config.yaml
hidden_size: 320
hidden_act: "clamped_swiglu"
num_attention_heads: 5
head_dim: 64
vocab_size: 21223
norm: "rmsnorm"
rope_fraction: 1.0
init_std_up: 0.0239
lr_mult_o: 3.0
warmup_steps: 200
schedule: "wsd"
decay_fraction: 0.571
max_seq_len: 1024
doc_mask: false
Below are experts of layer 6 (counted from 0) of a mixture-of-experts language model. Rows are named router (the router's row for the expert), down (a neuron's output weights, with its number) and show model dimensions 64-127. Each number is 128 + 32 x the weight over its row's rms, rounded and kept within 0 to 255.
After each expert's rows: a language model's description of what the expert responds to; "comes before" lists some tokens at least twice as common just after its tokens as in all text. This comes from a sample of Wikipedia text that the model never trained on. Tokens count by the router's weight.

# expert 41
router [138  93 233  43 166  95  89 135 155 162 109 116 159 122  92  95 126 133 163 170 134 126 126 131  94 125 126 158 118 130 151  54 124 143 134 127 119 109 164 147 121 130 114 156 129 126 165 107 118 164 136 103  98 143  71 130 152 119  92 150 135 115 135 168]
down10 [106 159 113 202 134 113  93 149 121  96 121 112 121 255 165 115 172 183 134 104 127 196 182 104 105  89 174 147 104 142  87 102 102 140 164 152 151 164  87 114  74 141 106 116 125 120  96 102 158 134 151 126  84  99 104  82 131 143  66 118 143 138 138 143]
down11 [ 74 119  83 161 148 115 154 141 108 153 141 149 138  44 148  95  74 153 129 114 171 106 140 142 137 165 130 144 140 207  29 156 117 116  92 160 167 163 133 142 176 123  28 140  80 173 150 115  82  57  73 164 155 104 118  67  97 163 105  94 151  95  93 136]
down12 [137 110 106 204 128 174 121 184 119  92 160 131 115 148 178 135 120  98 110 164 178 177 158 144  33 130 165 153  93 115 146 154 100 151 122 113 116 136 150  98 125  63  89 166 122 102 131 110  91  68 158 188 172  95 137 112  90 115 150 127  86 130 198  89]
down13 [ 92 148 131 173  97 161 144  91 151  91 162 128  75 121  72 132 134 154 133 139 142  99 159 128 154 120 160  99  81 123 166 127 108 105 110 137 116  96 101 157 137 132 145 115 112 178 144  90 112 130  86 104 147 162  79 115 137 175 116 117 149 130 142 196]
down14 [ 86 149 133 134 199  73 129 123 139 167 115 155 114  95 172 162 138 126 131 104 148 128  93 131 144 167  72 169  85 137 104 100 195 124 117  80 146  96 116 136 149 168 131 118 145 146 116 158 149 106 130 114 111 121 120  83 118 191 160 197 105 125 135 154]
down15 [158 131 136 163 133 144 112 154 127 106 126 115 155  51 145  94 173 189 116 127 137 163 130 164 125 110 133  83  76  77  93 121 105 125 136  89 109 135 131 139 104 155 133 139 137  66 135 147 114 185 141 168 143 105 178 118 136 137  92  92 147  72 102 101]
down16 [121 147 143 171 170 206 161 114 139 141 128 178 160 143 101 132 111 139 140 145 101 102 119 124 151 124 108 128  97 146 125  92 109 143 143 168 139 112 113 106 127 173 117 129 142 203 171 117  89 189 103 137 116 153 104 172  60 125 135 146 146 124  97 159]
down17 [ 91 142 118 127 151 207 101 149 142 112 131 128 133 193 155 151  90 159 132 104 106 187 149 166 110  43 162 160 162 117 220 117  53 175 110 124 128 125 106 143  73 180 163 102 103  92 136 166 136 173 147 100  97  71 128 109  80 131 139 164 156 115 108 100]
down18 [118 101 103  94 159  90 130 102 164 146 119 151 114 131 101 145  42 112  93 145 116 152  81 155 161 102  81 104 120 116 159  76 102 126 163  92 109 119 133 163 142 141 174 182 154 171 145  96 119 166 148 115  54 109 149 143 140  97 102 149 118 110 147  84]
down19 [ 93 140 120 119  80  96  91 128 107 131  94  82 129 142 108 131 139 110 195 122 164 173 128  83 131 111 110 102 138 211 141  96 108 140 133 114 163 102 145 109 127  97 116  89  81 119 106 104 135 141 110 127 158 145 138 125 115  50  87 153 183 138  69  76]
down20 [140 128  99 125 115 177 110 196 182 149 184 121 156 136 172 140 166 137  87 100 124 134 145 110  86  53 121  99  64  87 133 106 164 176 143 113 122 113 131 119 109 158 157 134 125 130 157  43  90 130 204 115  84 101  97 141 109 152 159 131 123 135 171 174]
Description: Head nouns of institution and organization names after the or National, such as University, School, Basketball Association, Hall of Fame, Party.
comes before: " of", " in", ".", " and", " for", " was"

# expert 45
router [201 135  90 146 145  82 130 148 131 135 125  59 119 133 107 152 138 168 140 174 149 121  93  90 107 148 157  75 191  92  87  81  61 126 106 160 140  99 129 150 117 162 140  42  99  94  94 152 160  73 137 123 174 156 179 105 149 156 119 189 154 155 139 150]
down2 [160 137 126 147 143 180 147 102 102 133 133 179 119 132 127  94 156 163  91 169  92 186 154 115 120 137 145 173 125 142 135 149  59 142  80  85 178  89 168 106 132 130 128  66 131 168 114 129 154 116  95 112 122 115 133 105 113 155 140 158 153 171 110 139]
down3 [137 128  84 141 128 154 193  83 186 110 131 118 172 126  85 121 131 133  68 138  94  91 182  80  96 141 154 134 155 173 176 114 144 137  33  96 127 137 133  99 137 153  99 136 101 139 182 153 165 148 136 110 146 169 176  91 147 133 137 153 157 116 134 132]
down4 [114 127 135 128 102 137 110  83  57 105  21 182 168 137 148 113 102 117 119  82 167  96 150  92 162  84 145 145 210  77  87 162 146  91  76 147 166 173 133 161 134 185 125 122 140 176 122  84  97 121 125 177 152 113 172 138 159 138 120 137 121 123  82 106]
down5 [146 125  57 120 131 176 133 134 185 144  74 145  59 121 123 169 165 113 104 134 179 161 129  81  64 155 117 124 109  84 137  77  89  95 129  99  93 127 122  84  57  93  67 122 195 105 172 141 140 162 116 119 125 124 182 115 156 108 118  99 173 126 123 119]
down6 [140 128  74 189 132 160 173 164  99 141 184  76 175 168 119  99 120 143  69 110 144 135 156 137  73 109  98 124 131 152 170  98 132 134 130 161  95 146  72 130 151 118 146 130 169 123 111 164 145  79 127 143 125 113 155 147 108 141  69 129 119 159 147 146]
down7 [136 108 115 112 139 123 106 147 185 129 122 107 113  79 173 165 158  66  89 128 140  98 121  95 161 147 115  80 176 143 114 140 165  97 115 102 139 138 156  98 152 145  49 149 189  82 143  94 124  33 109 151 160 142 113 110 140  79 130 156 164 146 146 104]
down8 [111 118 141 102 155 122 165 159 163 168 194 144 125 184 136 129  90 143 183 124 181 173 108 100  67  79 158 147 127 123 169 130 187 103 154 127 114 118 115  99 102 109 127 125  64 105  80  70 131  83 144 167 178  63 129 121 123  91  77 122 111 136 124 159]
down9 [151 115  39 168 155  88 132  77 133 151 106  99 169  97 125 105 112 129 124 125 150 102 146 105 143 128  95 119 141 100 169 174 109  88 102 161 137 137 141  63  82 171 122 144  83 119 171 182  86 183 120 144  69 128  81 159 112 138 151 197  83 149 130 152]
down10 [152 104 143 125 107 162 149 107 165 156 173 171 147 120  73 110 173 116 146 121 138 186  93 110  54 128 146  86 149 135 130 135 118  85 138 155  80 184 201 109 161  95 171 102 113 121  96  26 114 157 142 117 171 110 103 121 118 126 145 181  84  95 105 120]
down11 [143  98 131 101 131 101 111 127 135  93 127 150 130 114  61 130 138  92 139 175 111  88 112  91 105  82 100  77 118 140 127 129 143 124 222 201 102  90 111 161  74 149 181 150 122 158 142  90  94 115 144 119 101  95 117 128 138 142 125 133 225 141 142 105]
down12 [145 145   0 137 173 104  88  91 123 136 126  87 148  98 130 111 134 180 165  89 152  47 185 122 148 108 113 154 141 149  57 143 146 162 138 137 112 130  96 126 159 169 157 167  95 160 126 150 113 107  97 171  78 145 100  67 109 128 145 135 142  86 135 115]
Description: Closing pipes and line breaks at the ends of table rows with numeric or vote data, and sentence-final periods attached to word endings.
comes before: "\n", " ", " The", "|", " He", "-"

# expert 43
router [143 123 105 131 151 163 199 110 176 185  72 146 106 122 112  96 149 194 114  65 130 166 158  76 116 141 204  69 157 107  50 120  61 156 106 164 109 101 142  80 151 159 178 116 125 143 102 119 176  94 172 122 131 109 158 108  82 134 139 145  95 126 152 170]
down2 [128 131 139 114 133 152 172 156 106 128 123 115 144  81 165 153  92 117 113 160 114  92 149  31 148 113 180 112 155 145 160 154 119 111  68 142 137 156 139  99 112 122  97  99  98 124 104 154 121 117 135  91 170 183 153 113  90  90 131 186 200 151 164 169]
down3 [126 143 113 133  88 130 152 125 129 121  99 147 159 172 130  79  92 136 135 106 144 145 165 132 115 139  98 139 103 106 171 147 108 111 155  89 152 104 130 109 139  92 108 125  95 136 101 167 160 140 143 166 100  80 129 182 155 105 128 113 139 133 162 134]
down4 [188 126 115  81 155 136 102  90 124 164 114 129 132 126 170 177 121 151 140  82 150 158 113 112 189 152 169 106 103 166 112 189 140 166 171 117 164 141 100 196 108 102 106 114 162 123 107 126 131  76 141 103 101  70  63 125 101  93 125 126 127 147 142 115]
down5 [113 146 153 105 163 147 114 157 154 152  83  57  98  94 158 121 183 144 122 111 159 135 123  78 133 119 155 118 172  60  65 120 147  80 157 132 120 102 145 157 144  97 142  79 154 133 116 143 153 193 152 163 115 145  88 107 133  77 144 103 124 145 121 118]
down6 [139 134 108  94 130 178 121 137 118 112 114  81  96  71 166 193 118 123 175 112 175 130  79  86  75 145 112  69 179 129 123 170 145  97 148 103 105 130  68 211 158 162 128 132 118 113 102  81  99  62  96 136 161 151 120 144 107  95 123 120 140 156 126 164]
down7 [117 137 132 109 131 148 103  78 112  95 197 149 138 158  95  87 120 124 103 181 146 179 158 148 147 145 160 157  76 139 129 158 160 119  76 117  83 123 150 108 143 141 117 135  90 147 154 140  77  84 100 104  55  77 105  91 107  79 128 134 160  72 173 151]
down8 [187 110 130 130 145  91 129 115 137  89 153 136 101 126  99  73 170  88 102 127 141 153  83  71 102 115 123 130 108  89 141 121 202 153 153  91 122 188 109 108 150 106 182 153 108  88  73 114 107 106 130 146 134  81 154 154 144 158  77 206 110 178 151  79]
down9 [ 94 131  99 151  88 106 179 138 188 102 151 106 141  97 122 126 131 121  89 101 148 104 148 140 111 163 166  95 137 111 118  91 109  87  55 119 110 134 160  88 153 116 112  90 148 126 162 166 122 143 180 131  80 154 159 111 108 129 111 151  88 135 145 100]
down10 [ 88 119 149 132  95 162 120 175  82 105 152 138  94  10 102 114 186  90  73 142  97  92 140 104 142 138 123 144 140 164 155 108 114 189 137 162 143 139 130  68 117 103 138 109 159 152 145 102 117 123 108 124  99 137 150 139 199 120 148 145 161  95 131  47]
down11 [180 144 135 111  91 140 118  87 161 168 148 101 100 109 112 145 150 132 163 129 149 119 140 116 141 126 121 118 122 181 189 157 107 212 155  94 104  56 142 108 129 124 107 177 111 169 165 169 153 139  72 154 119 124 110 126  43 110 136 149 106 113 170 102]
down12 [130 104  60 120 152 124 118  94 137 140 116 138 127  60 129 163 127 111  92 113 139 115 117 120 121 151 133 118  79 175 100 134 147 149 103 122  73 144 132  84 176 158 148 113 158  55 107  54 147 111 178 146 105 144 138  50 135 123 148 174 165  84 127 164]
Description: Final periods, heading == markers and paragraph line breaks ending sentences or section titles, such as s., )., ing., ==.
comes before: "\n", " The", "|", "The", "-", "In"

# expert 15
router [112  82 157 146  94 117  87  92  88  76 153  96  97 116 136 147 113 144 121 143 199 124 135 120 106  84 204 104 123 169 149 165  82 117 159  48 153 145 170  88 137 121  76 191 100  73  95 125 111  81  75 154 150 126 170 114  89 138 131 138  96 120 211 174]
down2 [145 120 139 155  99  98 157 179 148  90 125 155 145 164 127 121 102 174 168 107 121 166 133 152 210 105  92  98  73 110 153 101 190 124 172 146 144 153 135 127 107  48 121  86 182 149 126  94 142 153  97 205  85  61 126 154 162  55 131 136 115 138 136 130]
down3 [ 50 123 140 109  73 136 110 161 123  98 129 112 102  68 150 112 125  80 120 151  93  68 100 160 144 131 116 134 169 169 113 154 117 187 133 152 145 122 138  92 207 125  72 157 139 129 100 105 168 153 112 137 127  99 140 133 169 164 128 119 152 149 135 157]
down4 [ 63 146 199 178 100 130  99 123 134 113  98 184 141 132 139 147 110  97 135 159 127 134 141  95 136 101  78 149  84 110 157 155 160 123 135 130 128  86 170 158 131  76 110 137 160 156 132 134 150 138 161 112 159 104 135 161 165 160 122 119 113  94 208 110]
down5 [141  80 152 148 172 128 111 158 144 124  83 141 175 180 137  91 160 180 153  81 103 120 153 106 130 101 127 184  88 144 105 129 161 122  84 170 139 186 147  80  75 213 135 147 160 184 115 102 106 143 106 174 113 161  94 157 145 165  86 114 142  89 121 104]
down6 [115  84 127 163 141 112 120 132 175 146 120  68  66  95 168 114 102  91 138 125 138 130 106 112 158  95 108 135  49 107  86 176 151  97 139  75 136 124  92  83 122 144 184 131  70  89 144  61 127 104 110  96 116 150 165 113 163  94 133 128 121  92 157  66]
down7 [144 116 135 115 123 155 160 126  96 115 129 158 116 112 119 140 194 155 124 131 131 107 172 134 126 139  96 112 123 136 155 156 140 148 170 118 123 155 126 164 162 196 106 118 106 152 119 142 149 122 163 105 140 116 115 184 142 132 152  47 147 177 167 197]
down8 [105 131 126 125 118 147 152 144 116 145  87 181  90 255  98 107 101 134 147 146 119 105  93  87 156 153 117 127 126 170 127 140 125 173  74 191 125 135 157  74 130 112 132 112 103 174 133  82  41 139 120 104  89 132 119 105 148  58 171 176 183 148 168 122]
down9 [179 141  98 127 113 141 153 131 169 184  82 164 119  57 152 130 124 153 155 100 144 117 213 156 141 130 129 128  86 131 189 163 148 110 144 121 123  78  87 148  89 111 233  80 170  98 112 125  80 159 179 147 151 184 130 138 120 145 160 131  55 166 176 115]
down10 [118 111  98  58 149 114 118 168 151 150 148  70 155 162 114 189 153 114 115 200  98 143  76 121 133 162 115 110 135  96 146 122 128  95 135 169 119  98 175 146 114  80 144 167 118  61  84  90 130 114 119  87 196 103 162 151 116 158 130 134 139 132  90 123]
down11 [116 178 139 223 179  95 127  90 176 105  97 106 139 109 133 117 155 147 205 166 164 142 168 168 168 131 159 137 164 126 128 177 165 102 115  89 138 127  91  92 142 179 148 147 103 136 128  89 124 131 206 114 119 163 131 172 104 158 139 126 171  78 149  89]
down12 [141  90 163 147 124 119 142  99  58 139 127 122 136  74  99 163 108 180 170 146  81 117 161 156  77 175 151 108  88 119 168  63 131 130 185 127  88 168 142 129 102 189  98 153 118 161 109 120  93 115 114 142 170 159 134 132 156 116 128 149 111 102 125 104]
Description: Biography headers and infobox fields such as (born, Born:, Died:, (aged, Parent(s), Personal, career==, plus line breaks around them.
comes before: "\n", "-", "=", ":", "),", " by:"

# expert 31
router [114 189 146 127 120 148 148 162 155 130  87  84 109 138 116  85  78  31 127 179 119 143  87 148 104  88 115 187 108  65  71 139 158 139  81 189 120  99 147 144 160  85 127  81 155 137 160 134 180 142 154 155 124  99 127 149  91 144 193 186  89 162  99  96]
down0 [182 141 162 173 138 148 145 111  80 132  86 114 140 183 115 155 163 137 151 140 174  83 134 148 137 118  95 196 106 117 126  67 179 144 121 137  90 107 118  97 122  99 126 145 119 116 140 144 138 111 107 115 102 150 107 130  49 100 100 117 153 142 146  90]
down1 [154 141 194 164 114  88  55 131 132 183  87 172 111   0 147 130 133 159 188 142 113 111 154 110  71 107 123 157 120 170 128  61 129 134 157 140  67 108 104  77 119 100 144  66 147 148 144 119  91 122 144 110 125 160 110  54 112 141 121 119 108 111  96 171]
down2 [202 147 168 144 172 146  89 133 101 159 129 140 175 104  74 100 168  92 127 129 166 109 150 110  72 131 101  95 149 139 129 111 126  96 141 108 100 137 174 119 106 118 148 115 103 121 139 165 128 127 140  29 143 160 117  90 168  75 105 103 122  80 140  99]
down3 [186 123 130 121 102 152 195 125 143  97 112 134 127 130 102 181 160 177 168  78 172 172 151  95  71 107 161 138  74 121 201 151 162 138 169 142 163  77 103 114  85 181 113 146 160 179  73 102 123 121 131 154  97 110 134  97  98  98 153 119 117  95 148 112]
down4 [101 116 129 146 139  92 181  36 125 142  96 131  93 148 164 110  88 139 149 153  80 133 205 149 120  91 148 156 122 172 190 114 121 119  90 156 180 109 140 114 131 140 116  92 106 105 162 186  91  99  81 156 120 182 112  68 139 165 135  88 111 165 162 174]
down5 [115 130 106 152 119 150 140  99 126  98 136 154 140  82 160 106 151  74  59 120 106  77 169  86 155 161 180 156 127  75 205 120 123 125 169 165 137 101 149 158 139 148 163 135  96 106 140  89 148 168 138 161 132  70 132 111 132  97  28 143  83  99 105 144]
down6 [ 74 137 111  90 144 110 141 156  93 116 154 123  67 165 153 117  43 137 152  71  87 145 161 170 149 149 119 132 142 114 160 170 107 143 116 153 153 129 110 172 186 115 145  98 214  93  84  83 136 138 125 116 132 143 123 163 140  60 130 169 123 122  92 147]
down7 [168 177 134 167 120 106 128 170 118 126 101 103 184  74  90  93 162 132  75 127 130  81 127 149 127 220 154 101 182  95 109 122 126  88 104 113 157 158 146 128  98 152 165 176 170 170 126 140 160 137 110 120 114  98  99 151 185 133 144 164 121 159 173 178]
down8 [147 132  65  83 158 112 137 102 102 138 161 163 169 200 147 194  52 163 114  45 129 137 122 111 186 165 100  90 102 187 144  87 129 185 125 109 117  83  99  74  90 143  80 154 133 215  88 149  52 179 137  80 123 125 132 191 129 116 122 108 114 105  35 114]
down9 [134 138 139 173 169 142 123 145  70 129  82 114 136  56 114 128 175 154 133 136 121  49 156 110 139  94 154 150 126 126 152 129 118 190 224 100  72 107 175 129 110  96 160  97 117  98  31 120 142 115 148 110 143 131 199 147 175 147  86 110 139 115 129 104]
down10 [103 164 133 176 176 142 130  94 129 102 106 129 104  77  98 121 135 121 110 121 172 169 134 127 133 139  92 133 152 185 106 114 182 176 177 153 155  96 126 105 113 103 152 135 135  86 102 119  83  59 129  88 168 145 137 157 162 195 144 102 146 169 100 111]
Description: Verbs, pronouns and adverbs in plot summaries and reported speech, such as said, told, know, love, you, surprised, forward.
comes before: " to", " that", " the", " a", " her", " with"

# expert 39
router [ 43 105 108  64  87  27 144 118 129 127 117 128 178 147 132 116 129 197  93 154 138 110 105  97  86 164 137 138 134 129 134 175 128 197 139 124  95 129 120 133 150 116 164 157 124 122 148 137 147 157  91 155  82 164  98 111 154  86 137 188 140 140 141 120]
down0 [133 119  84 143 162 175 135 147 115 123  62 157 143  89  84  76 115 137 191  95 132 164 160 144  97 119 150 173 106 105 117 110 128 110 106 189 127  90 141 122 112  96 185 127  76 138 137 120 186 147 135 119 116 169 159 145 146 110 114 154  56 141 124 126]
down1 [147 123 147 158 131 122 157 187 163 114 108 112  99 178  98 161 113  99 184  89 134 149  97 121 190  84 115 106 109  86 150  96 119  93 126 143 185 121 140 151  89 110  61 195 216 162 142  57 118  98  83 160 160 103 124 133  80 150 130 134 103 135 125  92]
down2 [188 153 123 125 102 100 143 138  93 119 106 195 144 139 146 116 132 155 108 119 140 138 120 140 133  78  88 131  84  90 106 136 131 116 120 143 108 100 108 177 106 187 128 109 133  92 152 148 139 167 176 107  66  94  94 103 144 184 131  51 151  62 160 126]
down3 [139 121 123 159 188 218  75 141 140 122 141 103 111 229 126 152 120  98 104 145 167  81  85 101 140  95 139 111 136 129 131 150 116 115 109 124 110 131 183 158  98 138 135 190 158 125 158 120 131 140 177 109  93  99 106 116 144 143 112  55 134 132 114 105]
down4 [138 148 192 165 107 133 134 129  70 160 154 133  98  31 132 110  95 121 111 115 172 145  96 123 147  64 102 115 148 158 124 111 142 134 179 142 121 145 168 156 152 171 134 173 107 123  93 174  92 122 166 124 160 130 141 229  84 135 137 172 160  67  94 127]
down5 [160 134 128 155 134 109 123  84 162 163 104 106  76 110 121 126  71 146 147 107 135 136 161 110 208 106 150 190 125 106 135 170 116 161 119 111 113  89 110 118 116 123 107  86  99 179 130 108 139 106 133 127 102 117 113 115 192 128 101 129 124 138 139 145]
down6 [122 187  90 154 121 132 158  92 142 172 134  89 161 255 145 156 124 105  70 114 173 187 198 115 101  80 129 147 173 179  95  97 138 142 155  97  91 153 173 185 118 131  80 161 103  90 148 101 119 117  84  93 122 141 113 171 120 148 160 201 136 107 114 134]
down7 [140 141 121  92 126  80 134 124 174  84  63 191 141 153 125 104  78  29 144 104 173  84 175  92 121 128 115  93  97 132  81 113 113 163  87 132 149 138  98 152 158 141  56 148 146  81  94 133 105 147 188 117 157 113 110 114 125 108 114 106 151 117 109 140]
down8 [ 93  77 171 104 135 110  82 159 151  74 106 233 115 149 131 156  96 114 162  84  98  96 115 113 205 108 125  88  75  95  85 136  96 160 143 119 103 113 120  99 120 125 103 152 101 152 151  85 172 120 209 103 139  78 140  91 112 120  95 124 180  78 123 157]
down9 [130 145 161 182 139 191 150  75 149 131 169 110  84  63  88 114 121  81  63 140 174 145 178 185 148 109 165 141  72 132 159  34  83 162 135 141 130 111 136 166 145  93 148 123 139 130 159 122 156  91 178 140 117 114 154 135 143 127  92 123 119 118 148 155]
down10 [ 99 170 124  89 136 124 136  72 149 127 112 139   6 103 133 127 139 165 136 148 153 156  67  76 157 118 122 123 155  89  76 152 176 106 116 134  96 152  96 105 192 155 112 123 121 135 129  77 146 141 134  98 150  79 142 120 112 186 134 121 124 129  61  85]
Description: Nouns, adjectives and punctuation in demographics and government text, such as population, community, federal, local, American, Catholic.
comes before: " and", " of", " in", " which", " but", "."

# expert 12
router [134 135 102 148 142  99 168 142  82  79 141 139 129 160 194 126 120  84 105  95 164 115 100 210  88 125 124 159 167 120 140 164 127 122  97 127 170 196 150 107 115 174 139 138  97  91 119 125 162 127  81 110 135 115 106 117 112 106 165 164 202 129 171 150]
down10 [199 198  82 122 130  96 124 115 141 110 136 112 151 106 125 145 134 170 100 139 119 151 138 124 187 122 112 127 160  93 139 149 126 122 161  75 120 118 113  76 114 197 164  91 168 140 164 131 142 154 155 148 119  75 144 125 140 140 147  71 107 132 142 128]
down11 [129 107 110 112 129 174 131 146 124 144 170 126  77 198 149 118 166 102 123 136 146 141 146 153 113  99 159 132 129 141 135 105 163  87 188 156 117 132 119  83 161 165  67 140 130 160 134 132 132 156 112 163 111 110 135 164  91 117 114 131 100  99  69  32]
down12 [118 129  59 167  97 139  85 102 118  95 145 171 117  77 154 160  95 102 139 130 151 115 118 147 151  99 121 136 137 120 142 101 137 151 117 184  98 176 145 229 131 167  97 126 176 155 100 143 176 116 146 156 125 114 110 144 135 169  96 173  96 149 169 126]
down13 [167 146 113 121  80 104 136 143 163 139  85 108 156  89 115 121 104 122  89 153 112 136 200 122 195 185 108 184 141 131 129 194 176  77  86 118 197 167 122 133 176 153 121  47 103  94 130  99 121 125 126 153 106  96 125 109  96 120  92 120 131 157  91 157]
down14 [117 129 136 142  66 109 155 180  81 139 139 157 147 198 104  93 162 128 107 137 119  91  97 113 102 163 144 139 148 164  67 117 121 180 141 157  91 131 133 138 120  94 131 167  86 125 157 115 143 155 191 150 160 172 140 161 177 121 107 102  88 129 147 102]
down15 [194 154  85 107 154 129 123  75 168 183 138 201 164 197 142  68 149 115 104 140  95 174  86  93 129 158  60 124 144 140 135 144 197 131  75 162 121 109 140 164  81 132 114 110 144 133 139 155 124 145 124 151 161 168 122 124 166 121 119 114 100  88 127 162]
down16 [137 135 149 158  81  96 155 165  82 106  94 146 184  68  90 111 113 124  91 115 113 108  95 160 115 177 136 100 115 135 134 120 133 125  87  67 146  50 117  82 114 107 116 164 142 143 243 142 143 145  44  98 116 118 108 116 156 121 108 137 158  88 176 132]
down17 [117 111 130 102 138 108 131 141 141  86  88  93  92 202 153  94 128 100 145 148 119 133  73 144  97 204 161 150 118 140 120 130 106 138 155 120 163 113 179 103 150  65 139 125 113 128 110  76 158  92 126 152 175 141 144 131 103  96 121 133 162 126  91 160]
down18 [120 124 137 186 137 155 105 119 150 201  80 130 181 160  77 155 100 169 141 111  74 140 133 125 130 103 111 117  70 117 106 108 112 137  99 179 107  96  76 147 124 108 138 103 156 125 169  63 127 162 163 178 131 121 154 119 174 136 141 121 127 129 146  89]
down19 [134  97 142 169 132 137  45 110 129 123 175  68 136 116  95  61 131 171 134 133  53  82 147 126 178 136 125 119 125  56 131 211 108  88  96 177 108 125 161 130 121 116 128 137 127 150 193 139  99  63 130 120 125  90 119 150 116  75 120  68  86 106 112 165]
down20 [117 222 108  92 126 137 160  98 191 112 115 179 128 199 115 119 110 119 175 101 102 129 205 123  95  91  80  94 140  87 123 143 119  91 152 118 105  97 152 105 127 158 109 114 150 132 152 159 117 118 187  91 145 134  69 109 162 153 172 104 122 115 136  97]
Description: Prepositions and sentence openers in biographies marking birth, moves and dates, such as "from", "to", "(born", "during", "until".
comes before: " the", " a", " his", " New", " her", " born"

# expert 36
router [184 144 109  99 119  79 147  61  98 175  93 143 167  89 117 157 152 188 148 103 150 125 137 125 176 142 175  93 117 120 145 114 102 145  96 119 125 116 107 183 108 208 151  81 124  73 152 134  67 138 145 155 122 158 217 132 165 169  99 151 147 142 191 164]
down2 [ 80  57 155  95 181  64 103 133 128 137 122 139 101  84 152 179 136 172 131 161 125 164 168 143 138 101 147 148  98 140 118 106 147 173 119 189 114  82 115 160 130 114 123  63 129  91 150 127 100 143 108 161  77  96 102 141 134 108 156  89 166 109 120 102]
down3 [158  87  73 133 129 103 142  93 108 143 143 131 107 195 112 113 155 103  71 161 191 143 166 155  94  71 150 124 144 101 143 141 135 125 203 136  91 195  92 121 162 220  83 133 177 186 139  45 120 147  89 118 128 129 113 138 165 160 129 115 123 142  89 145]
down4 [118 139 102  96 171 173 124 156 119 123 154 104 178  89 176 132 159 165 149 116  47  99 136  90 114 100 107 128 143 194 133  88 135 125 145 121 142  88 168 124  97 109  95 105  99 157 136 162 140 181 100 136 177 128 110 132 121 118  74 134  91 112 137 139]
down5 [106  58 133 176  83 126 121  91 133 127 119 136  85  93  71 156  67 169 165 157 166 190 106 117 119 153 124 114 135 130 151 158 119 164 142 154 133  76 148  70 140 109 155 117 160 171 104 130 152 161 112  90 100 108 170 111 113  61 124  69 110  94 133 162]
down6 [ 92 162  98 121  74 130 128 130 105 104 157 150 154 152  91 105 148 146 111 139 127 113 124 172 123  89 128 149 140  72  75 146 154 149 139 141 124  95 149 151 130 126 132  98 186  82 136 198 118 116 139 137 126  99 129 129 162 147  96 116  63 132 138 110]
down7 [ 70 162 142 147 140 122 135 127 166  40 107 167 142 197 152  95 202 157 149 110 104 151 144 177 124 108 110 152 143  94 133  94 144 163 125 157 101 173 113  96  87 160  91 135 120 133  90 131  94  89 140 112 101  96 143 115 195 145 122  80 138 118 145 132]
down8 [182 148 108 151 167 117 147 167  76 130 136 114 115 125  93  83 104 144 135 187 125 104 129  68 123 125 120 144  40  99 123 142 115  97  67  99 111  86 129 173  98 122 106 136 133 145 153 139 146 177 220  88 106 136 173 103 113  83 164 173 162 116 117 126]
down9 [210 167 172 119  85 131 184 104 141 110 163 171 164 156 149 115 162 101  94 174 127 108 146 117 168 192 157  90 114 107 149 131 121 115  99 178 140 105  78 158 134 132 118 115 117 199 105 120 141 103 161 149 164  80  49 178 177 123 125  83 154 127 235 131]
down10 [115 136 127 140 126 185 123 123 156 114 166 144 145 146  92  95  78 138 159 134 131 108 150  58  69 160 183 117 129 104  95  94  67 133 153  64 127 142 137 136 133  54 120 129 140 182  74 136 123 128 116 112  25 117 158 143  92  95 156 180 113 140  90 142]
down11 [140 121 126 107  64 146 131 107 166 170 138 147 109  75 143 157 136  60  99 141 107 111  99  82 133 108 108 126 113  71  80 138 114 196 150 114  40 104  80 105  87 144 121 101  34 135  73 116 136 137 155 173 106 187  88 156 162  85  86  97 137 158 135 135]
down12 [112  88 216  94 174 144 147 123 102 114 107 148 142 128 179 233 130 107 144 115 144 111 162  78  88 192 150 124 151 184 113  86 147 128 136 144 157 188  75 151  92 103 165 118 145  79 126 127 138 113 182  87 125 120 110  87 100  99 145 116  54  64  86 102]
Description: Pipe separators, line breaks and coordinate symbols in tables and infoboxes, such as ′, °N, °W, "|" in runway and election tables.
comes before: "\n", " ", "-", " Votes", " Date", " •"